From a checkpoint of a small mixture-of-experts model trained on Wikipedia.
Size: 10 layers, width 224, vocabulary 2048.
Below are experts of layer 7 (counted from 0) of a mixture-of-experts language model. Rows are named gate (a neuron's input weights, with its number), up (a neuron's input weights, with its number) and show model dimensions 0-223. Each number is 128 + 24 x the weight over its row's rms, rounded and kept within 0 to 255.
Before each expert's rows: "comes after" lists some tokens at least twice as common just before its tokens as in all text; "mostly gets" lists some tokens that are sent to it at least half of the time. This comes from a sample of Wikipedia text that the model never trained on. Tokens count by the router's weight.

# expert 72
comes after: " of", " in", "'", ".", " to", " for"
mostly gets: " the", " their", "The", " its", " this", " his"
gate0 [138 171 138 137 124  91 165  87 118 137 130 126 140 113 150 183 115 137 162 171 123 122 118 128 159 165 122 128 116 179 145  95 188  84 127  89 131 131 104 155 101 114 130 131 128 159 133  78 110 149 139 134  73 120 137 139 115 121 141 154 130  86 105 110 104  95 117 130 140 145 131 114 100 145 154 132 100 112 106 128 115 115 123 153 149  75 162 101 156 135 115  83  80 150 136 125 142  80 130 116 158  93 117 121 111 104 103 138 113 106 150  98 160  87 144 105 111 111 123 167 116 134 143 104 119 139 131 114 124  98 123 121 138 113 113 110 114 103 135 135 106  98 100 151 156 120 102 131 130  94 113 137 134 168 119  90  90 116 117 137 148 103 103 140 114 130 122  81 125 130 153 178 160 155 132 111 184 148  87 127 145 142 150 118 140 116 141  75  73 131 108 161 138 129 140  97 132 129 116 156 107 112 135 112 111  70 124 169 131 143 151 128 116 116 122 167 144 112 113 107 187 110  96 133]
up0 [111 132 152 159 106 147 137 108 134 109 132 119 161 113 149 164 127 140 135 139 166 122 113 125 175 105 131 152 197 129 152 121 161 107 131 147 109 137 134 172 123 121 132 112 167 161 159 119 126 160 111 137  99 159 174 114 145 126  91 140 117  96 133 111 127 156 141 103 120  91 134 121 163  83 127  83 132 115  95  79 124 111 134 142 132 120 139 142 144 141  89  86 134 152 113 147 150 109 101 114 109  94 108 125  94 115 138 110 169 129 103  58 135  82  99 159 115 105  98 116 147 146 140 118 142 123 135 125 131 116 113 114  79  98 116  81 101 156 120 124 138  89 139 125 116 131 139 151 135 155 156  88  98 138 113  93 119 155 116 131 153 130 151 161 109 117 113  89 150  74 163 129 162 105 108 133  85 159 141 140 117 112 151 131 104 163 158 100 155 106 105 127 125 209 133 169 135 136 140 126 118 118 118 129 121  92 129 129  84 123 146 107 121 139 130 114 164 145 113  96 181 127 118  99]

# expert 36
comes after: "\n", " 0", ")", " 1", " 2", " 3"
mostly gets: "|", " |", ";", "=", ");", "→"
gate0 [143 175  98 130 169 104 122 159 121 185 176 145 102 131 166 150 117  79 134 106 142 125  98 158 117 133 139 128 141 152 133 145 108 148  87  97 123 151  90 103 166 106 111 132 184 108 164 180 119 139 112 117 108 115 103 121 124 125 129 122 111 155  98 115 116 121 116 119 141 143 104 184  87 113 143 123  91 116 102 166 138 116 148 121  96  94 151  89 112  89 124 101 148  77 134 128 111  84 138 103 142 166 143 186 148  87 116 129 119 146 160 156 109  96 130  76 107 118 128 107 143 113 112 133 115 185 149 134 127 125 121 142 135 107 148  98 118 103 124 130 157 118 151 152 109 155  91 150 136  94 112 120  92 126 128 148 132 136 142  95 110 105 114 125 141 108 122  62 102 155 127 147 103 122 144 119 128 133 186 139  86 139 105 128 125 143 120 159 139 172 125 150 111  95 128 137 115 147 114 148 142 140 113 138 138 128 123 108 131 133 156  96 131 161 155 131 137 134  78 131 165 127 172 106]
up0 [151 151 136 134 102 115 175 131 103 132 127 128 127 115 154 130 126 138 134 120 124 127 135 140 130 134 123  95 166 137 121  99 107 119 144 104 127 144  87 155 140 102 112 163 164  76 110 119 115 105 130 141  85 117 102 151 118 116 136 134 126 149 112 107 122  98 154 139 120 116  94 155  74 140 133 125 126 149 102 143 104  74 133 146 146 117 133 135 122  73  91 130  94 115 126 141 105 118 107 147  91 152 117 185 106 120  89  80  89 128 119 109  99 133 188 112 166 135 131 168 108 139 145 158 158 108 151  82 106  99 124 154 120 125 125 145 135 114 144 123 131 128 141 122  99 170  99 138 116  71 100 157 150 139 121 129 104 127 117 139 156 107 137 115 134 140 123  63 147 119  98 156 123 152 125 117  97  67 122 165 110 149 152 134 139 120 100 125 135 154 186 147  64 116 129 110  99 121 106 119 210 106  94 123 122 104 137 108 143 132 181 147 113 127 116 146 103 165  99 146 117 109 112 114]

# expert 97
comes after: " |", " F", " D", " G", "|", " M"
mostly gets: "JPL", " artist", " plan", " Team", "vision", "ung"
gate0 [168 176 159 135 118 163 134 124 139 121 170 114 116 110 133 167 176 167 101  95 112 152 184  98 101 162  75 148 130 121  85 146 165 101  76 111 102 133  78 105 145 110 116 129 134 155 108 132 121 147 111 128 101 109 120 151 105 107 143 126 145 130 117 116  95 160 124 161 147 136 136 155 138 131  76  87 113 140 142 129 126 149 115 112 138 105 150 114 146  90 103  93 116 115 129 138 166 111 173 105 155  77  92 113 156 121 162 106 141 156  98 113 121 116 140 146 182 144 105 124 122 105 185 108 142 127 158 138 146  91 118 117 143 148  83 142 142 111  99 118 126  63 135 115 143 138  89 125 134 130 116 150 135 102 123 121 116 153 162 119 128 146 135  91 159 134  93 138 143 150 126 147 129 131 205 128 174 124 159 131 109 108 144 149 124 117 141 150 118 143 156 116 154 143 113 125 162 162 132 118 119 125 128 140 150 108 142 144 105 100 122 123 152 174 163 110 149 123 132 105 148 123 115 160]
up0 [167 133 166 151 115 147  98 104 145 143 164 142  96 115 131 181 146 142 112  99 159 134 198 140 126  99  95 158 112 115 105 113 135  94 127 137 121 169 116 127 161 100 138 100 128 136 160 111 113 131  96 131 138 108 148 159  91 118 122 108 142 154 137 115 123 146 119 155 141 140 142 146 121 114  97 116 128 130 132 126 133 155 124  79 139 130  91 112 108 117  88 138 101 111 101 169 141  93 134  98 155  95 131  81 123 118 122  91 142 153  89  75  75 120 123 119 151 139  99 142 125  74 199  98 128 183 155 145 145  93 128  91 154 148  99 142  80 104 124 127 150  62 117 129 126 181 133 154 137 133  90 125 144 110 130 103 108 116 148 152 131  97 121 104 127 162 127 113 112 152 164 134 131 158 165 105 136 120 116 133 131 125 150 156 123 121 139 112 129 143 140 118 140 157 131 157 152 143 115 128 112 124 139 154 151 128  96 126 126 133 129 106 137 156 197  89 150 102 121 116 106 102 143 149]

# expert 69
comes after: "re", "ur", "n", "y", "an", "ver"
mostly gets: "n", "z", "ner", "no", "н"
gate0 [160 147 126 130 150 109  82 122  96 157 116  83 139 133 116 104  96 144 119 156 135 121 125 193 146 142 134  93 109 130 105 121 123 164 109 119 141 115 116 180 123  82 151 155 109  94 108 175 103 106 116 129 103 143  84 125 139 176 139 115 127 151 161 115 125 125 108 131 133 129 101 137 131 149 145 159 177 102 142 135 110 107 100 114 142 107 174 177 186 122 114  99 134 187 123  95 141 126  87 136 134 157 126 105 117  86 122 137 115  87 140 146 131 172 106  96 115 119 108 111 121 119 152 115 114  99 116 100  83 143 175 143 117 130 128 147 155 132 106 105 150 126 157 118 112 132 118 151 138 103 131 109 106 156 153 121 100 126 112 141  99 153  95 126 121 126 143  99 118 152 138 188 145 133 126 138  90  82 122  98 109 121 107 135  96 124 157 123 120 127 139 154 165 133 111 112  90 121 131 162 158  76 143 122 110 116 137 133 118 156 101 127 146 163 134 179 161 104 141 175  98  96 161 139]
up0 [160 117 101 126 142 131 130 153 127 153  88 107 103 132 134  98 132 111 112 143 118 141 141 112 104 171 108 143 109 134  77  87 126 156 146 123 158 150 126 167 163  95 137 145 143 104 120  96 133 139 105 111 138 146 158 133 100 170 166 153 130 130 130 114 118 104 137 153 105 161 128 138 145 139 171 152 157 109 143 163 148 111 137 104 148  98 151 126 167  87 102 154 120 156 105 123 143 149  89  88 114 132 105 124 159 137 126 134 123 133 116 116 121 188 101 122 159  91 116 106 137  97 144  88 124 122 160 110  94 153 183 123 134 181 127 175 121 143 140 117 125 104 127 107 130 154 141 152 105  98 118 114 122 160 129 130 111 143 104 157 153 170 115  90 139 136 150  78 138 166 160 124 140 159 118 163 109  74 131 123  86 125  95 121 130  98 130  76 115 154 192 183 155 148 134 125  82  95 108 151 139  88 138 127  89 127 149 146 121 136 146 134 150 138 118 147 144 116 162 166 123 115 127 117]

# expert 49
comes after: " ", " a", " g", " gr", " st", " wh"
mostly gets: " large", " home", " back", " four", " high", " three"
gate0 [157 167 113 149 125 145 118 101 114 114 121 137 116 112  87 147 120 128 113 100 134  93 127  94 117 166 113 113 140 147 142 131 109 138 153 124 143 138 137 186 177 130 121 124 132 125 126 130 119 146 153 112 140 141 137 160 116 171 196 110 123  99 127 138 107 133 105  82 148 136 103 154 147  86 127 129 159 134 144 142 111 167 117 156 113 151 123 141 172  55  98 113 117 147 178 141  97 115 137 130 150 141 123 112 158 132 146 129 138 126 140 127 110  92 107 148 115 129 133 152 151 150 105 132 148 166 115 117  98 110 186 110 111 138 212  98 155 124 107 114 174 146 128 144 130 131 111 156 125 116 104 148  99 172 182 126 143  83 143 151 154 108 122 154 132  82 120 100 124 134 129 104  92 156 111  93 153 116 136  89 132 112 149 155 154 113  86 134 141 110 129 155  88 125 145  98 151  86 117 166 141 124  86 130 154 145 144 121 129 119 125 126 117 145 114 138  91 129 136  80 103  90 145 170]
up0 [136 132 133 135 108 141 106  89 114 134  84 135 128 112 105  99  98 124  94 102 149 128 139  80 139 150 126  89 165 139 117 127  84 159 127 112 110 119 139 171 178 134 101  97 149 123 107 161 129 143  97 150 106 123 103 153 114 167 157 114 122 145 144 105 135 121  99 127 125 122  92 166 144  79 108 136 157 157 143 117 111 142 100 176 138 184 124 136 154 101 112 108 138 142 130 159  88 136 102 129 120 174 139 110 134 147 103 145 163 133 139 120  89  81 113 165 138  91 122 175 169 155 140 187 110 154 159 126 121 157 168 115 142 167 158 141 174 136 152 137 179 119  81 108 149 140 157 159 115 158 110 161 136 158 165 146 141  80 129 144 145  99 123 105 125 100  96 115 125 159 148 123 140 132 121 123 158 120 159 131 126  80 168 132 150 123 120 158 171 116 122 148 113 127 111 180 147 125 105 135 100 153 119 122 141 114 122  90 130 164 151 127 127 130 134 152 108 111 127 123 126 130 141 148]

# expert 6
comes after: " the", " ", " The", " bo", " Wa", " mo"
mostly gets: " team", " people", " children", " world", " women", " World"
gate0 [132 111 121 116 141 136 120  97 136 127 124 156 138 109 152 166 171  81 126 111 109 123 144 128 117 159 128 108  91 137 125 139 106 108 113 147 115 119 105 114 147 117 126 162 131 161 130 145 156 150 123 150 151 135 171  96 126 152 112 124 136  93 147 158 127 149 108 113 142 126 123 121 111  63 148 146 122 111 113 156  68 166 123 129  98 144  91 133 116 114 123 125 143 127 137 124 131 111 115 171  73 125 110 134 110  76 161 149 155 109 127 121  79 129 150 106 142  90  92 142 111 100 159 118 114 114  90 152 131 156 148 113 129 151 149 159 150 139 136 174 135 172 158 113 106 118 136  88 150 173  91 145 141 173 129 106 117 134 123  87 121 130 139 123 103 135 108 120 115 134  95 129 112 135 167 165 163 110 148 113  97 128  83 133 120 110 115 164  93 166 125 199 133 139 129 111 134 120  99 111 100 132  86 133 190 135  97 128 131 144 114 137 150 180  67 160 101 118 138 114  99 129 113 178]
up0 [119  91 133 135 125  98 100 135 133 123 113 112 104 126 119 155 173  96  91 135 125 161  78 138 115  77 137 147 101 162 114 109 101 127  84 178 143 133 105 130 143 139  95 138  86 103 120 150 144 136 121 124 138  98 126 106 106 141 137 122 117 116 131 169 113 142 115 116 127 148 107 119 132 104 162 158 103 131 150 181 131 163  93 115 117 121  72 106 134 133 101 134 117 135 145 144 127 128 126 152  96 154 125 173 115  76 142 134 155 104 123  88 132 148 105 122  77  99 105 128  81 115 155  89 112  77  87 144 125 168 134 121 136 143 149 145 110 109 159 161 153 137 160 115 111 162 133 118 130 145 119 122 160 114  95 180  95 140  91 137 171 140 124 120 138 133 135  86  86 143 124  95 103 155 165 171 142 102 148 125 119 149 135 151 125  96 134 149 118 177  77 136 110 123 137 104 129 105  66 139 125 146 133 112 118 158 115 148 110 129  84 134 154 156  95 126 117 103 121 139 107 110 102 163]

# expert 56
comes after: " the", " a", " an", " of", " number", " for"
mostly gets: " one", " two", " some", " more", " three", " most"
gate0 [123  92  67 140 142 119 131 105 141 127 134 124 147 126 104 120 168  97 111 134 117 132 123 143 115 130 171 124 151 127 114 147 122 146  88 119 140 131  73 113 132 111 116 132  92  94 124 125 134 130 122 137 140  98 124 152 129 152 157 118  93 161 143  90 170 133 137 136 125 158 138 115 117 130 128 140 106 107 104 132 132 151 159 118 136  86 122 118 125 158 152 117 169 112 116  89 148 127  98 125 153 100 112 117 153 150 130 114 147 145 142 135  91  93 195  98 142 124 145 139 149 139 169 117 123 133 121  83  86 141 143 170 130 121  89 130 115 150 112 184 123 144 187  55 137 145  98 101 102 128  94 123 164 145 152 178 129 132 125 137 147 105 159 140 140 150 132 149 108 146 119 113 149 113 127 166 131 104 104 155 173 104 122 124 183 149 117 125 157 144 116  84 150 112 118 135 145 115 164 100 112 129  78 124 107 135 126 129 142 175 100  96 121 178 111 116 113 130 104 176 132 155  68  85]
up0 [104 125 113 104 124 137  87 123 142 150 119 136 120 145 138 137 130  97  82 146 104 130 136 119  59 106 168 133  89 147  81 133 144 149 116 124 116  93  92 130 139 153 114 118 131 103 117 108 152 120 144  72 147 102 109 164 131 145 115 136 120 157 132  97 158 128 112  85 141 126 114 134 148 147 151 142 131 134 181 123 151 147 161 124 136  94  83 125 141 115 144 126 104 112 119 131 123 140  56  98 147 105 143 140 108 128  95 124 154 122 111 163 122 151 152 129 150 120 122  97 106 126 152 124 131 135 126  98  45 153 130 126 129 168  99 180  87 122 126 128 130 134 157 100 136  98 108 178 129 167  98 142 152 118 157 145 164 151 151 107 160 184 161 142 137 134 130 170  74 109 123 151 139 122 152 132 126  90 109 109 126 133  96 134 165 147 104 133  68 132 105 125 108 109  91 141 117 131 140 124 135 185 122 112 109 133 145 101 135 144  80  98 130 145 143 127 129 130 129 144 115 136  73 114]

# expert 59
comes after: "\n", " ", ")", ".", "==", "==="
mostly gets: "---|---|---|---|", "|---|---|", " last", "===", " released", " Best"
gate0 [166 114  90 167  93 169 130 128 139 133 137 125 136 120 124 128 139 103 120 117 160 112 149  93 139 110 111 190  90 129 112 123 158 122 143 136 105 157 141 109  90  98 124 126 160 154  87 139 115 115 115 137 108 108 143 138 126 151 148 141 132 138 172 140 135 103 110 120 181 132 126  86 137 141 164  86 144  93 105  81 109 164 163 140 133 128 101 149 117 133 127 118 107 127 103 103 128 160 137 143 144 151 170  89 121 152 124 113 112  95  94 137  86  79 115 168 140 104 114  97 136 160 150 129 140 131 138 121 134  98 108 132 109 183 152 103  90 133 136  86 118 122 117 122  90  96  88 174 117 112 120 162 127 132 145  96 136  74 132 143 123 133 176  87 159 116  71  82 151 148 104 131 120 122 187 103 127 111 119 133  99 156 134 122 130 127 146 176 118 127 125  88 150  97 134 169 117 132 133 165 153 146 149 126 136 150 100 135 132 106 150 130 125 134 150 109  90  92 145 162 130 142 148 143]
up0 [147 136 104 161 133 141 110 181 132 127 129 152 148 134 140 128 141  62 139 188 138 134 151 118 146 121 106 152 118 146 115 126 112  85 108 144  98 148 149 119 101 115 126 152 153 106 115 163 134 105 122 158  98 116 163 169 140 121 123 123 133  99 167 171 107 103 128 146 142 133 141  98 170 133 136 115 190 129 107 124 133 144 136 141 131 111 122 162 134 133  94 100 112 155 142 139 116 111 137 116 154  81 159  84  75 182 113 130 165 112  85 159 132  81 135 140 162 141 108 151 128 164 130  97 141 141 111 108 137  92 128 104 147 196 184 138 114  95 124  86 114 113 139 137 118  99 118 167 136 142 148 130 146 141 110  87 127  96 126 164 146 121 134  83 103 107 111 108 154 119 107  99 149 100 104 114 138  75  98 122 118 146 162 101 140 150 150 143 100 122 168 114 110  95 113 143 150 131 151 142 129 150 160 144 124 147 135 134 133 100 158 119 165 146 119 152 116 132 149 153 175 130 127 103]

# expert 39
comes after: "S", "A", "C", "I", "M", "T"
mostly gets: "X", " X", "BC", "V", "&", " II"
gate0 [134 108 147  92 158  85 136 103  82 161 131 146  88 105 130 105 150 107 117  70 126 153 170 153 149 110  90 137 135 154 122 165 113 108  89 153 118 138 112 131 116 103 122 117 128  98 109 146 115  77 134 167  93  82 144 118 143 126 143 131 147 136 131 124 109 111 120 131 172 129 163  85 120 126 124 116 144 150 117 170 119 141  86 113 123  94 154 102 146 164 146  99 130 110 168 137 177 111 156 139 183 103 104  93 156 131 101  78 162  96 141 147 139 120 132 129 163 127 131 119 114 143  81 156  69 150 121 103 130 145 119  84 136  83 142 134 141 142 153 152 127  99 150  94 154 114 134  85 127 121 144 122 125 111 129 150 148 162 130 125 169 183 119 118 150 145 119 134 118  87 129 123 116  97 128 119 139 131 127 140 144 141 124 153 156 121 145 144 131 167 128 127 107 131 173 136 115 146 116 165  90 116 146  89 122 131 147 191 143 113 140 108 120 101 150 150 136 131 106 102 119 187 127 116]
up0 [ 86 161  90 158 130 144 148 126 111 161 130 140 107 109 135 130 125 109 129  88 111 132  91 144 131 100 119 101 108 137 149 133  82 147 131 107 145 148  91 147 156 124 124  89 129  94 105 154 131 116 128 154 128 122  97 132 123 136 113 135 111 184 164 115 124  93 126 130 178 169 125 111 130 112  97 107 130  85 151 143 126 143 123 140 104 133 138 105 144 101 114  75 125  98 136 169 160 128 149 113 138 128 128 122 167 111 100 125 112 130 178 121 145 154 186  84 120 117 154  98 125 154 104 121 135 124 140 103 126  78 120 137  70 111 130  99 157 167 100 104 107 136 135 151 144 102 159 128 186 104 134 140 130 137 154 158 106 138 151 131 128 135 101 125 147 127  94 134  91 123  77 139 154  92 129 152 165 146 129 118 129 122 135 175 138 133 108 167 150 127 123 138 123 121 141 138 127 199 203 156 123 108 110 112 133 130 127 142 118 110 134  97  84 114 112 157  53 129 111 154 137 141 141 144]

# expert 18
comes after: " ", " 0", ")", "%", " 1", " —"
mostly gets: " |", " where", "JPL", ";", ":", "|"
gate0 [122 140 134  69 134 152 181 130 108 105 125 107 131 119 136 116 172 148 129 158 137  99 152 139 162 148 105 146 170 139 122 122 120  90 120 127 131  77 123 125 124  89 115 111  96 110 148 150 111  87 107 100 129 124 102 148 156 110 158 115 110 131 155 173 163 109 100 125 133 127 123 120 135  96 153 138 131 117 116 228 129 136 168 134 147 120 170 157 146 146 103 139  95 105  90 151 144 122 132  91 132 144 127 124 117  90 122 167  98 128 110 131 120 126 154 131 164 144 123 130 141  97 155 133 140 133 146 138 114 116 115 140 133 135 129 126  93 136 129 107 135 135 128 145  72 153 128 113 146 142 134 128 176 131 112 140  65  84 121 117 103 100 134 152  98 104 111 101 155 130 155 144 118 148 119 108 132  98 138  52  97 139 158 141 153  95 138 163  87 137 108 165 136 102 137 114 161 122 118 159 119 112 101 170  82 150  77 133 155 135 102 129 143 125 106 112 113  84 119 145 133  93 155 153]
up0 [120 133 148 103 164 195 127 104 152 122 108 105 129 111 140 114 116 153 109 117 129 121 109 151 119 104  87 100 105 157 133  92 118 106 143 117 107 118 122 123 129 100 115 100 141 153 188 155 153  59 120  88 142 113  94 179 138 128 129  84 171  93 152 169 141  99  94 152  83 143 105 137  97 102 129 178  88 102 139 170 140 122 120 103 146 115 153 113 127 123 161 119 142 111 122 148  95 108 126 145 131 147 140 131  89 113 130 102 140 132 115 176 109 144 124 174 159  96 159 126 130 121 149 150 131 123 155 158  96 142 100 129 165 133 151 145  95 102 182 114 106 125  95 129  74 167 151 111 102 153 112 141 135 133 134 130 138 116 134  53 122 134 159 100 151 131 121 106 137 129 157 105 144 132 143 113 118 113 151  90 124 143 141  93 145 142 125 140 108 103 144 154 132 107 120 114 139 139 160 127  94 158 145 134 128 151 106 136 112 124 154 128 178 145 113 109 119 150 150 116 120  96 140 181]